config.toml
num_hidden_layers = 12
hidden_size = 320
n_experts = 96
experts_per_token = 3
d_expert = 64
d_shared_expert = 128
hidden_act = "geglu"
moe_layers = [1, 3, 5, 7, 9, 11]
router_score = "softmax"
normalize_top_k = false
routed_scale = 8.52
balance_loss = 0.00849
balance_bias = false
router_bias = true
init_std_router = 0.0256
lr_router = 0.000804
vocab_size = 16384
norm = "rmsnorm"
norm_eps = 1e-06
tie_word_embeddings = false
optimizer = "adamw"
learning_rate = 0.000682
beta1 = 0.9
beta2 = 0.98
max_grad_norm = 1.0
batch_tokens = [65536, 131072]
max_seq_len = 256
train_tokens = 613300000
max_steps = 6355
dataset = "wikipedia_en"
Below are experts of layer 3 (counted from 0) of a mixture-of-experts language model. Rows are named gate (a neuron's input weights, with its number), up (a neuron's input weights, with its number) and show model dimensions 240-319. Each number is 128 + 24 x the weight over its row's rms, rounded and kept within 0 to 255. Numbers have three digits each.
Before each expert's rows: "gets" lists some tokens that make up at least twice as much of what it gets as of all text; "mostly gets" lists some tokens that are sent to it at least half of the time. This comes from a sample of Wikipedia text that the model never trained on. Tokens count by the router's weight.

# expert 4
gets: " as", "et", "i", "ro", "o", "é"
mostly gets: " as", "ington", " Gro", "wich", "lo", "et"
gate0:116138139110120106113161081140161104142113155126097135132147105107121129137142137098091102127131136159154163123145130146155122097154102094106117159139124095151171101138096152097144090169134105171158097120159131160159055139101138088116121120
up0:134102148133106106126152133130182144108147124119118096101149161149150186074118137120129134102116115146090121196093111120121149145112091125089100137139114101066101090091091122142129104100133113147127136112147145129151142114143109107108091129
gate1:168165113137097122125154131121143147110129130131177094124144093148132163141193172145129149175120173153125148115096117143147132088102132111126167167139088128108151114129120134120083150091122104143113148097137121147129162120133129087122117110
up1:153142097091122133085095077116150136098105121109128091135144167139086104147144118152146170152091157130132139147125140158137094098128164139106124125117135119155121159141143111121088178106126100163170102161155081146176119129138118166127123187
gate2:129153125076120118101140158146126124098139103083153119139144117132163096098172086178158142122112146168091120160163128138131133121134141137125122083140104170149105151148116182134101148133112097139161112105083147127167151120169118127144129166
up2:120138138134136076109092138151111112120096113138155147151153127156155121151107147178113144139149108123137135115157131122157126137103125087096128154117143123145106084160144158129113093105126146154112117134168112124144112111122175110166097118
gate3:138128126131184116113107139099120123116127117141113108133075117122090113097097143165089166134134156165135113132129152154147118080121099142175108110119147133099090129168146109138073172110121112082117124158107132147122103166147125118101138114
up3:150140142133122147133114166117130134149064148120104158152123114095146169159114149155096111095169106133112114101150148098101100095152102176154132079158149114127146142140094109161137081128125175077148126115100133126115149169117104143091139149
gate4:167114101147095100126119135124169105136148122137155160144160123100123120134128123122125116119120107084155122168118095105121126141135129130159110101161149102136151139153147117122112111166101111124125105122123138129157172122171088164141099134
up4:114136106120169115099123100114111122087131113143135108121104088091148147157174140168103121135084172159159148133118140165166144126175168156130145150116128159150109135144140131127137133098110070128147093109136123121141129151119102164130163154
gate5:179102144167107114165082128106139146147102125114146146193140110115145109087138117137160137118131152124120118132148126105152146092106114131130140141086160207154145192156176095141157114109129158167170146140125116152128122117130148099087099123
up5:138104119151112123148108148126167097183136161140139130145147130108149108113114119102174150132102098121146105089151114118133136149152106138116105167116109178137146162128145137105123109094127165157163137146113077148127120065124149114135125134
gate6:116102102145110117114161130111135146148099110089114111127113121129119079125162152155157099129140164118143103161154101194155138133126138143128132161107169110174109134139105119153168093163098168110128131109142133135150117130098111147118125126
up6:151121138138141145139103166154141139174124142130148131109083092126110128129143136135099165081109113170091099113117104143150163190181123139107090147092116136132133120087113131126162136165113155114134131142112112096128111161120132115103133120
gate7:117128115123114116139111126123146115100142145117147116137136198178154137120126138152148155105169149153118160144168110106106112120197130181130133115098125089124157113096098123105132128100138129161163160136118130105096114109064159150139109120
up7:136148143131126120125092111125150096138089124134126104136162151101152107092091155137144122154094139124147100107094113131137156136110097151109109141110106093087126137164131153153141126086129097110115162134123134164133105142110128107132104123
gate8:157147128090116150116138129201135156121137107164142097138123111124122082136115155129137140124140167132126134155139112137106137135136106140126118122098120153110141147119086103130154090145117120101149087089113173150091104144145098130144106103
up8:129141114116136107153154143141092166073129107148093143124126151171115147101129137143170135134118120126062148143101120147144114095136139145123149172123146118136119107174131095131121148134108123131115129109130125092088151131138134133109128133
gate9:132137107155171102099162147133161118077177144139122130122145095124114138094117093143136088112142173088123096134134102131141132124124124132107163130120130169123145097146116118097165110145076136138073138114101139145121141107080072158124123103
up9:122130142111098136119120153093090151105142122145157144150180094130119151134117103132130153134120108099108083111099111131102143127170115102134091173132156156159133067092147126111117128102165151158137138130129129102102113127113115126096109111
gate10:097132147088130161143159138151130131092144150134122167156113148113155135097095121112161142155172131140155150166127142124144139128113093153136141131129134134135135150162170131155125164143180111122142127119134110117135125097174105086113115124
up10:136141106125146103126138105125149112142115136157102070137098089153106148180171095143150136155138109075125143143161121129108136112104154114157146150137097163116183144152118135105168129143141126163128097094113107134172146113145133139098105125
gate11:169150108125159143080108133139122124138154119135136141112149141114193093135136125132129107161184158136135133138156113145115099139119145137142077126145138093142104140088144106141119092141119139151131146137112148135103101126109082123084119125
up11:130115087111160161079144132148131150118137134154145089136093139167156140116142130115114123165108088125166120116151147148093093129108122128152138134126135129144139151106101120150078137143132098128136137112100150132109108146163098115128137167
gate12:141129148114069162121157097138181136100066166141122116108112114091134074123100114113144126135142164114141103110117166118146106106121164086138145099110140116093117133137136132162195127114124131094107140119108115144097110136145172090082153162
up12:156137134137137106120117115110118097139083122119100143059118163112168097142107125101151163131131160168119093120114132131144121096118159100119136082116174134142110165129081144133136110175164117124135172143094113071143119122155154119134130100
gate13:117130099147144148134154131107135137096153129191128092122112143141141116115095147137102127082118150106123148096124119090095106084081112164140174121130129101149124127130133110158150168109096116138144139067101118151110130107110138149152167112
up13:144119133137143193126114103148169104091165180117123166142113173154154143119121159131150123092117178139137105157105123121110137090088078144148105136122134112124104177118074107148136159110135154131158124109140144077131049114130133107135176138
gate14:147120091130174124135097131126097095126089124115124152081128093144159088070116104133148120092128098120131055150126150081102126118128123129106152099109092152163113133153145128102129097139130117089160147120125101144133137118141144115108160105
up14:143154134131101112147130148144095160129107139131150143149156121112118140118111145175114134108122131141115130141164096093128114187128115122133139170109117102088143121073173106158137150102125103142102154099104115113096138141120118110177127177
gate15:142131085104104131111091135057094097138097148153116149132160113125112133142123143133151170125111139141122126134105153139151129139149125089122092113133117133145124152118157144116122164135122165151156130151184136111138144175110085105149120134
up15:125175118099119126122133169129107132130142117111121138151197111118155118124144110143110086106154091100147141123124163154099116151091180139119150111106071116066085108120142162132127108157152143128156149105108102132149145134158106139110143085
gate16:074148140113155178155083119131106117148101078167108164164117121142122132139123166093118106165129124163136121136093148089132113107105141135118130115135117098130142129134125132125120112136093133129144150113113102144127129138103103153098087114
up16:201115153145118147151107095145141120114155115112135140155134103134162134121095114124106112146140185140086148128135129167172127099097160162100101157136131135153144131112142126077099118165148077138133075150059158151098116108136142108141114138
gate17:141116114155137098142125126124133105152119068125142136145148083132107129124128129126157149146139138105148142101133101163149159105134117082124167130144103121121141135129090107104089098124105115131111113115120119212144159144132146099113177062
up17:152131185165095136152120119094150108142153102129100136122098139167099171129092094100108109112133105127129112125154130114148116146137124162134143146125106102124077145145116158140117140161152140153117105166159133074142149106112129109112105088
gate18:132105110127103145108156135069157103129139164138129121122141133123120162108128159135095164064131131141139138091082153146143141155108131116093125117143122164131125140119178111119094135135110096117117184129106143124115139102136110122096127111
up18:115104149141125115172158119128109111108130145141132169121135151113128156107094108144138155139143140117134089102121077118136128133121141146170117113129096104145156131119102171094083156127112155134111120120151174117132154162146074120166125113
gate19:137093145105119132163121087143143124108163167095143137111119129068127188091147131097147117121151124140107155153139141154162063127137166113123117133094145122172147134136119110112082133100127137117160132092134151129158130153157116141165081107
up19:133132145182136117145142164086126119143137126133112177165143106141087120131158131144147083129096131161119123141138132131177168088111126106140111137102138136128125131122113145118147114164089098131125114165168128175133143124113114157094145085
gate20:097137114117144106107139096154149171143155097083175130109167099101093093136114119099150166142083122133097151144168158158121144113143137133107129112123135110166153108150135118125105161132103093132152116115114106165121172155142128092133125154
up20:176120123139110084120095135153129159127099108139085112136133158132112168172137145111094101103087112125095100121125138145123106122121153100143136139142171111107117122097105106086136118149145102097093139162147109112157142110141101122133093148
gate21:096122112147133146144135111117138106122109096119157129091101119161129140129084133125154133125138127110107113110129114129090142171132126145126103110092105135101123130163152107128134162127112108131116162079139109156099132175174144125129158127
up21:135143096124088129112128170115149140153102153158098148139134176114152142102129167169111100121120086099100159136145150132079147142161131120146110115108093139091090138132140133179122138131142114137112086127127082113135145122091138128130128118
gate22:119123165105133164119150113155113101093139106106135163075087077132130136102113109131112131114092132168108141136185143151133141100134166155119164135154115158131156081132149136102077145112134127145129133114117105115124139096119086128167161152
up22:160125165117143123135108152147153138113136142091121122127117120114153119123091122148094119094108104122108103154159168137130157113138104142135129137100107131110137124123158111113137119124119163131136114138190155109124105161090138130155157139
gate23:093087104085137141119111111089106147100093118123135108135132082118119127095144138163129156109113114153149153109149094124156132106123172156139136165097129146136117148141127149158115134155106109147163140123119133149161121135135142112105140134
up23:099120117133143152093114110150095118123123147147140092106139145140120093161129156170100172165146111143116150101113107112146137134100154136112083111148113105142136149140135135139161123147116080115118113120140096106135091117113179097119123146
gate24:108143160079118151116134066126130128086155162127136107178109123125130092134136098144151162124101151119146131197118112106136171157143138144162147102123188099150100116136136134146143143109124096146151096136153132117113149138153114138108151132
up24:117074153096124132109138163100123126097115144165155138144149134133142129126099124150108141118141150164123126117083114153136153146128128149088110093085086117118133155111152138126133098150119159138116169137150134121081135109093129069125139136
gate25:138139131101147127147135108127155169103119155091128138109122094113130135094152145119151101166140109077121132139153143143128157136102130059163152150139126142083118104128122145106141130122120139129137154123125123144201120168137160126105123129
up25:150123149162156117147146126073101180146136107141121115138154137155115144133118112132161131117141157142155136170146137100140154106101149135106123115129181083146146119173112124116119096106105100133142113168098095139100109128123097139146115144
gate26:091104116086100146115137088167119152110092160111110111094138118076109109085139154168157165093091142120130144122169147110141145132099121125104100162148089137144143134112114126154140114104141131123141132166119094170140163177110123138147130111
up26:130115086118107159158138161149148127114093172123136120141138126123154094119123110139154159137113136112174160143120148098118116143114131067124096172135092127143150148131117110111169139145060111087154141104102133149125065094085126118080148127
gate27:134111151126118152159148159184154111126106132128150113134106131102162122106116149150152093102152171140113169130125146112100121147141092090099095142070151112119095158144129164106109106132148096095153089135150164157139102071124122122122131150
up27:139114159154165164140126123125090126178122144112102143154127110128148162104094122085094152135106151124123089124129135164102192097112127113107093162093121139145117116145132136112150163117182123129121087087186147123171110144125127116129133156
gate28:115094137142132132137138143142107160129117128117093110140106120139104101154150064177123145095113111112092105109107115111111123094170144154174115114151093172125103121115158080139153109145105114165109116145113078135161169151145123159158121139
up28:164126173097183090187123114121093116093126103155158154088110092196131157091126108125120113111139094089114097144128165109127108132122135101117160121131119131089128156158151179151113166128111131133125104116143114143156112135109137181100127135
gate29:137136089171126159156163134081123149121162106127121165120139102165095116101110132127150079160080152128155138079123185131183129124153165136133134124061109112131144134112149114149105132172095121093138107141120133131157119128123142136142192112
up29:121121149113087115144105148106120123134177180136157125076161120088141120115096103100127168139121105124139114135134118150093143116113144183123106092110101152174159151173123128100117117132185098140153090120104147145094128130100140143128135179
gate30:100173149121113143129125130115149159119144112129132084136142096108139122091082122112134092103138103168074099139141109188150172140169109138123125142147132087117137130160166116118145080149173120110102117143135153141118129129102092097103118150
up30:140131140170102149125150175140148108159137160154150108183086111100127115143159168135099145121155155082133165118090127119132154111122096118122076129171107087144137159105080129116102145143102142143175135117163143114150114122160116168140071103
gate31:111146176100164141151180126154128119111095096155120091097093147095107126150128098144149106129130137148106127120144120164102139092101101160119135096085144115138096173146138110126099125133138127154119129125090113140101134100145123098129158128
up31:120155100147179107094118121131162156125181172130140141188058133139136149100145185131160139122127100165069124155116135158144132144147158133088169189091112152111152110140131122124131112091117135146143125145109141140145133120145158146124112122
gate32:117133126148122128095165092152128148166124162116127166103160118134171147112169099067109136139086115129129111133122131151144150107165104165147136111166152146137152127144111126143156103159119130150144117084115116103122170147112134123169099140
up32:100102137106162118136155139127149106160124099140070126108096111096153117132112121134095134096106116125102129167102182101159105097107149127131103107130099167102089127104138130124103109148108119162128105122117117103183140106138103142091141147
gate33:121110175149170145074118157122118126165140143186107125120149134103119158137149136087122114111132153162078085105125128093135173134123106148080094076097122094101135130149152187130112153140119148088088078120155131119126125107198116147104118132
up33:101141155110120137107111147133141086155134125146109095135143117128112085086142142157139161144141139127126152138154158131079084114163187150129156125123125086095133122151137118134106157189143140097097113130101124155114119137145140109147147148
gate34:106112093100150125173098125115080117111102109157191141114105130132116127115114112118092131120150121091109119124122114125121122127150172107118127125092115149136086084097142172109159110143131108162138118157136124148153147158143108152086113125
up34:131120081115098152120168198128151114116113103138082142114129112159128147140097118090162153085168126135137082150131133092139105107190139129192090135153145151122077148105143125146116163110125152097147133159144136097116139127114099153086102098
gate35:121163138107126165107121121149117129097118174147132111101131135164141122128101119143131110146114166176078118166138078100112112150125150108136121125135112125119148139089115088146111104163083125161172139136136142123104150120156137112107130133
up35:152146145096113113121076124140123057114126157090128125134118174138144132132078115144092166138150121093145086195084115156148091149111142180126135166134125135135127125136119120108147192131127099126137108125117050154111129165090108110106132139
gate36:144155118132147107103118172099146155122102135144113157145104123118147126127130142151118119126117142147118121121099136155133104112103094114145121119142170165140117151098116166158129137142093105129182165141130118159140138165108155145106181086
up36:096124140112154107126147134144114126110124141149126095088128196115110113156141177137102128098103186141117146132144189147164106100136158105099146094126110113130108101141110108129143109118180122126100134097118145136134141120138125157140122138
gate37:105132123121129135094165153148144103128149168113157151140128158112158091160102137198084116172135147135145143102134186100119124094086117177130135128155138103131144140136127155117097131150137111122156103141146143146138133106102160155131128127
up37:143139166142113140143136110156129137109155111075122118141111102125120127135158143114111120176140164094131159134110133131155098167121131142143102135180158135129121139176132189100092085132147154127117128075127155121119096134136177108125188137
gate38:110041163150116110107133131108112113168137142120152163099142117172134111157118121118129128089154133130120105108118142120163100130166189166131107144138140156095151144153137166075122123114091149118096129131131144167153117111129109158146157098
up38:127132114114101130122058090153106112117117117115092151128062137120127172109107146136132128129119149142120171145165122172132116096143103118124115139104114119107125150122122114108123163124154089137129118149111134109141111151076143141151126126
gate39:137173139106086131115108093149163151109091145122113105130129133116106100124113138173146145117125119133183093144111133126097126119141094149074113114121172152073118144160088086211118070126126151120122093127160147133112150153143101144115152131
up39:141069120163133168092126141133094081085118163162151150127157153101078116122128152156130071079123119098099119149096131129138114084113161140142107141124105123117143149074111109093135108120134102158093154119130101111170166149118123086145165114
gate40:104158136109147157059122119160114120136106142152136126106120120117163136104098169121158110158130158164124112094128122105118164173122081144116094122102108070114094159134164155156128126121157120105106134127143126147118101118143121154171140155
up40:115140103092105107120128062154152172115127161163076117142105157117134116133143126144142144118172117174101112102104154126112167133167126141166086109116174137126082100112097129183119132122105084077154106097158101138097148080127117142143167143
gate41:135121155141117116147099119098085117134125143158128142125126166141140109113148142152128131149086139152132138158123127167099070110123102120139115134128072134144157149152180167132146093196106085102090165141146103131159093130152117119133132132
up41:129098123092129144152084104110114121118120130129167129101116103128080143119189147095107125130143124116109165140123166110133149067094153135108118119149114105144120117122143110117110150120116089132103110102111125148155133130135172102084157123
gate42:086096148135115118116161135118147110100117094145099131115145126106111120100094162086096146107148123133101123133154153135121148110100123137080123159131159129144143116111110121119075137113167105124177104164110122167173102107111154096135159145
up42:103079078144083107074125117124143118144147120138158147146139117108114117099089126106149107131142126154115116142078158092116149116100119148100135137126124123143170124094134070139119100146119137092129134112159119108137100130142166160134157130
gate43:155147110125127124133117138094095147137146158151103156124140144121129121119112162143103151137166129087147119158101149150166102135152102105121176149106127106113135154148105141181152133154115135083148110143155093100098117115117121106106167147
up43:153092100142082173139109157116137106119099135112106136126112108074109116163114148152122155135076108139133111123149137111104086108131121150154104161180137113104176129105106111158121126104148101092137111167127147156109139153114144155143145146
gate44:143117118106137131110121143145099148137144141130129144150135116146137150120141114152148140110106092084119130119078117138088132113123148090125150127130157107152125079128163124123169121081140120092143063149129156167114097116167169137147125140
up44:150110131130125105118151115119120118158179160119081149159119141115114147094150124130078120102132110118136126096117129121107150141153128116123155153139149116107142129139131155120160092086142156114141059119148099121116100084123150135138144101
gate45:097119150088134102156134132112102081135166126099155161129144117161163138150135113107112102125117097127103122137156125145093125104105130119085115151138096131120085119106095086106145115110111125150099088110110140140106117146146112135106162086
up45:095170130119135100131162121152093124145115186167148163128143132128110104111139167119117124150127148139080107154110133105143101165113137112143119094117148132123128080137113141123117129154126106109112160168123107126143077133155159113110160127
gate46:111146162071106129144112128102082086137111148165144121146144134138079154160103190127094124114111134083122169167093168105148137161100137141075149130177086090133124069123192143087157151130166102115098118153114148131118136170141099121152120108
up46:103131098106103160104132137163134101159144101156111148125125155101146097119147107098113113111128181128126150122132156181145123154112151120100130092100115104163117142141139150140095137147098087141088082123060079142148114146109120095149119147
gate47:144102163113096082173121108127129131169100145126106137101113095158164107175156146134120151154086108137120130130162154110175121143129138142120119143125097125150115149145149096182133120136077125153159154144120131083113188146079113071117113157
up47:104159108123153139076125160126111121146160148123132128138099171112073124142121119148172164159129138118160121085105123107152141102106154151105140112092143087131146128157107114120152114156114162130131145100162154155135096140147139108170146090
gate48:146126132115114147149117076091124142167114129111134111177130099175126106134089145136127161112157134146090078109125107171130116103136147120121127135150074127129097155061105123136110159133135129150126124159100144152100152168137120122141128164
up48:162107156115169147136116101138143107091142119122141132131133145132126154148125110143146132132114101107107157160076186102127087128116088131160154091135140110166124104137184112138123143135126133122141161100166067125091138116117082136161111085
gate49:096140120121119170124165127126122155087154125154101123117111117152150139131140160100163095147109122168078138159113122141102106139122091160090141117104141142138123161141129186133154102132177157115129119092083093105114114085093147107105120140
up49:145091093170130143089172128124138092107155123097100133144121071089103137108176148132151127153134144142165076142153130152119121107138109086166135138118120137117193116138088134130137097149103163169159155115065166090121102072123119147126108115
gate50:165153144126168145116119165139067130074128129149115091155141140150096143080148102156152123111100114163146132114142165133133137123130153129131142108082121105149169071163125148124128137092145144115088161143124134110071110168153133120145121100
up50:129145081150165158134092103112121168106135115180142179108104116151152108114156124111157142147139127147112100126134091111166144136089148120132155117153124113124114136111125093146133100139150159161150138154128113159122131093098168151085149157
gate51:133113092115147100160160134144107095128146115129130167130143125135155093127139159110187172184134125152093146153111117083096097090124133120129094120150093128152145083128117145140138181150167135081106134141157125116135151153144090141102166130
up51:168170142138166137178128128145148130093091140176107117125087129137111143114121139111142153101105083154140117150096153167105141097137130109142145138130145120165121111085106179144099108124125135134136100087109133161098146126134115096132160124
gate52:135103126127133094115170099145155107118093097142110079135110151153124137137145134175088108146134120167144133149165186148134178111131114118114094084130115144091121102125107109127138123131102140127126109128124118099129126112169103108143129136
up52:103147115180145079139157150136118100147109124097154147183143131096131107073138122165124138153106174142099062129093163175169125119192155092120141120101124168071110126095095166072110108155118134111125135143149154120095134131114102093121111109
gate53:089117157142086088118157120126128165098138135091099109142128174128111107119170116140175087172152132128139103115133104165159120123122125149152153147144127098163119093075092154083105159145159150138098136115142129109132121117088135148108109161
up53:163113136170098132172139111158088145128161121121131135152136101139103120089112102150134144169114096141140134128171116139153128146124108125147142167119104175155120145094128091158115134082115141124119152092149179149103096113143167073125112138
gate54:133169139136115083112118097119117153158146151091153121141170119145128114154144195120118126113092105134149130118109165093114136100086124143083107109128154129171185127143153114165086142131131121096104126124120122101152137167126131130158160099
up54:152141130116116153118116127130104146114113092159118131128125128140117102111115122138126108072140132140163128149144137136145177146087188149146141142110115111112151149133131153098113137145140110091116100136122161142097153119147145140136104190
gate55:108156112134090142155095102151126123133154188179106123110135123113153110128174108110094115130111126097118125122148139115126135107123136139138135178171134155158156094139142158101101102121112130135171143173156130104119151126134129098123131132
up55:126138133179105123146144105135078192109167122104148115110107105179117150154123106148157159143155125107130136149083095125165130114116128113160127112080165156144123155110148129135154130096117119074089126093114177108149110144137129110087109114
gate56:081084157129129135108141098132122137123132142111132156152162133097152081092110171132120157161143116120102098102117101098131129129110166136123127163120129135092130132177120146135105091114153113083131139126123157178153139167146148104140188099
up56:154143123147123125112102128126180125174116160169097141086119134142149121127160077116127158113147140138116118126110104109122161142121120111098132100134145133101084178159109160136126107132122105176063121129120167124169146143079112147123142147
gate57:129162166131116093112123127166123169152158125139086136150090131130094138107133147118115142142083121124100118163131117091113113122104110138136092120165133115138127112131112146109123134122103119112133143073108179133137110142171137175075125094
up57:081114121147108083118143112151179137128121098101094087123140135145087113113103141118145108124114158111145139180108154153091129166147123142108171121156109123162148121138133127081119132169120102104121137083130141157104138116135091180129098117
gate58:135141151171131171153086105096115155139125081097104123126099130084144158167123149127125114097164165094127148140081118149099109183117123148144112126088100134159161128121138104097106119149097155130106167106135160187120110138161118152149159097
up58:143076128101131109138126119079140121132120106078135157149157165132134156149132117104155124091169097138106107166116102123106078139092132182093068137091149157161131099138121115102099154088154113126169140079119101125160156125131125128153125160
gate59:133119079098133140111118115175157154146092153143065176189130121126112140114127123131153098126180121163154145126131136120107111124144144128158125130123125115119172157139092154147116134065157142106119097124139126111121089173100115114125114135
up59:136107120134153117145109110107149096144152146125107153132163140125114145144109153111099098124178095171098090134162109141095150127112136142096141142148152099111134083150104100144087128101140082141143110143108148109165128162143174132147146121
gate60:158156122105129145158116111106121138137111118143098163135135158106132122145101109152153147119131153134120120129104151095142084140149157154124208108108159161144125127165137117162144125139112115080108132125099099103116126137148092154158147102
up60:103103120128104101134159093150142080172126126118135155119137122100157134118152138138137167101112159122144157167117148128171169113130116158157123169120150151126114114127065132113157096081110080153138068121138165141145118169117132181178149126
gate61:113122144099153081157152128116146119145167116133180165152185112151169091085116126079134152117157145132144104180105167121132128136122173110073139139162121140135092128126124137104124144121183083127154106120110134132143134162138150139081133148
up61:093098145148134105125132113143093095145130154106154115093104122120070188137113139123123153119145146127096124158106168142138149139103127130112113159145116111117161169113140111152127138147102131152130128099133135116145143121120122118113093136
gate62:151094142134111102138118123105134155115122127101126142139103147164153139098121133135102121118136140093095074125115114127060161104159115149159141107150131131125143137140102131107103101133115165137147145179155143127117162109150112134126145065
up62:097121084129096089141163131144131154126113114128146077144141118127156149111144155108084175107097131119093129150097135119118140126158115114122135114120125137111136127153142129128138137120123122121112132135104111144109095106118175135128099154
gate63:178092120161135137101107131092123129141097153167159116101108151134125135094109178142112130116080143159118114096142114144138105162119146146076101110152101114157143144117146138119097105117131110093097129140137113110141121128081137157113131161
up63:155093138138134124133075144176163111119148127120156114102145126102168148094136112118120140121128130125093140151129110136114143116160105103151097175105162148090092131148128097110156101142099132119124123089100137153143064100156180136084095168